{
  "d_expert": 64,
  "routed_scale": 1.0,
  "vocab_size": 2949,
  "norm": "rmsnorm",
  "norm_eps": 1e-06,
  "attn_scale": 0.177,
  "init_std_down": 0.0,
  "lr_mult_o": 3.0,
  "final_lr_fraction": 0.0
}
Below are experts of layer 8 (counted from 0) of a mixture-of-experts language model. Rows are named router (the router's row for the expert) and show model dimensions 0-63. Each number is 128 + 24 x the weight over its row's rms, rounded and kept within 0 to 255. Numbers have three digits each.
After each expert's rows: "gets" lists some tokens that make up at least twice as much of what it gets as of all text. This comes from a sample of Wikipedia text that the model never trained on. Tokens count by the router's weight.

# expert 7
router:144111152118069134124133138106123132154116113138115159141126109167144097146135136111163108149156114151144123127111114090132116084179168166147136113131128146137114073145133092117140090087119104
gets: " l", "n", " not", " it", " to", " un"

# expert 11
router:112128095147163109150099130126147140189132156121115112127097129105137118105160120152150134152141157093109168135107154128119125150124130102093159131117126131104173169156066126152142135115154145
gets: "it", "ist", "est", "t", "et", "ent"

# expert 3
router:139103090157152138104091090144086126091106137119084134120116098131169102171140130133104146173148098152094154140097155146145155142088132090181149105144135137133152095121149129127112180148139118
gets: " B", " S", " R", " T", " H", " M"

# expert 10
router:102140156091140104106133123130087107151138158151095134094123141131127118106102128122099137054155130144112147113121132106118127163116127154128106092128119151103112144101151141110112132109082091
gets: " ", "\n", " (", "\n\n", ".", "-"

# expert 12
router:120115100149119181126159129121162125130107118120098080096106144116181109182117125080128121118108137118159075143139111149115106110100122136163111159068116123144104132116131148114150137094141135
gets: "a", "o", "i", "an", "in", "on"

# expert 6
router:095107157123151123164109111127132103152093117146159143144138145128160176084093101155130164142081133091147126164136158127113107114110140148085151114127167095152100092163122133134105151131126132
gets: "1", "2", "0", "3", "4", "8"

# expert 1
router:131146156114075123076146159117142124120164110142162148102167134123110123125154129118132154124117114117113136109112131134158112147144094147100118166214137105170132132098109078144134083134098116
gets: ",", " was", "ed", " and", " in", " to"

# expert 4
router:113126135149085110123119133077125161124104166092087154102110111138123127161113100140154076124137122116136077073142118113167108122119123132124143162124103102078121142141131161110130175146156146
gets: "c", "b", "ic", "g", "ac", "ad"

# expert 13
router:135186126131136108138122149115118152122159081135084151167120118145132119120120125182104139149135083170121127143096097117134165150149133103137108112148106131140119104118164148138150150096172192
gets: " m", " p", " h", " s", " w", "p"

# expert 15
router:118135086155092126117148118131122172125102142114158125143164116159106140116134131135134159122129153120104126129163156142142127082117177084153118167128100123092149174123096119166138103133133122
gets: " a", "s", "ers", "ing", "ation", "es"

# expert 9
router:152082172123128111129182150126143145143132145157161119171118112102098152142197127148147127091113128136139117131126113147074111126150145122187120095160164141154099148108118161134144133126133109
gets: " |", "|", "-", ";", ":", " in"

# expert 5
router:122125110150200156105099124093112079096156098110099103119165147095137149083153116100119125150124108122159165147113095148158110084162095098110109134095118143108120093164088131115112153131125120
gets: "A", "I", " I", "C", "O", "E"

# expert 0
router:101128130105168114117115130177152130087142108119129113113119131104108144117095173140120150109162139098129136127154136129100164139119159155112091100153142126136096163099159126103103107159115135
gets: ".", " ", "\n", "\n\n", "°", "–"

# expert 2
router:142101147144115108145149135112106122113129139103118145155149145116131132149121155128094114089134153146184102123153087128157149107145094161100120184086097125146146110142158109076110099130147180
gets: "el", "h", "en", "em", "m", "er"

# expert 8
router:182131141109108163119115134148141117128096117147172106165138154119079147124142134114150100135099141127114133144173143129121099165144113143101152108194141143148139144132107140140155095131116091
gets: " the", " of", " and", " The", " his", " an"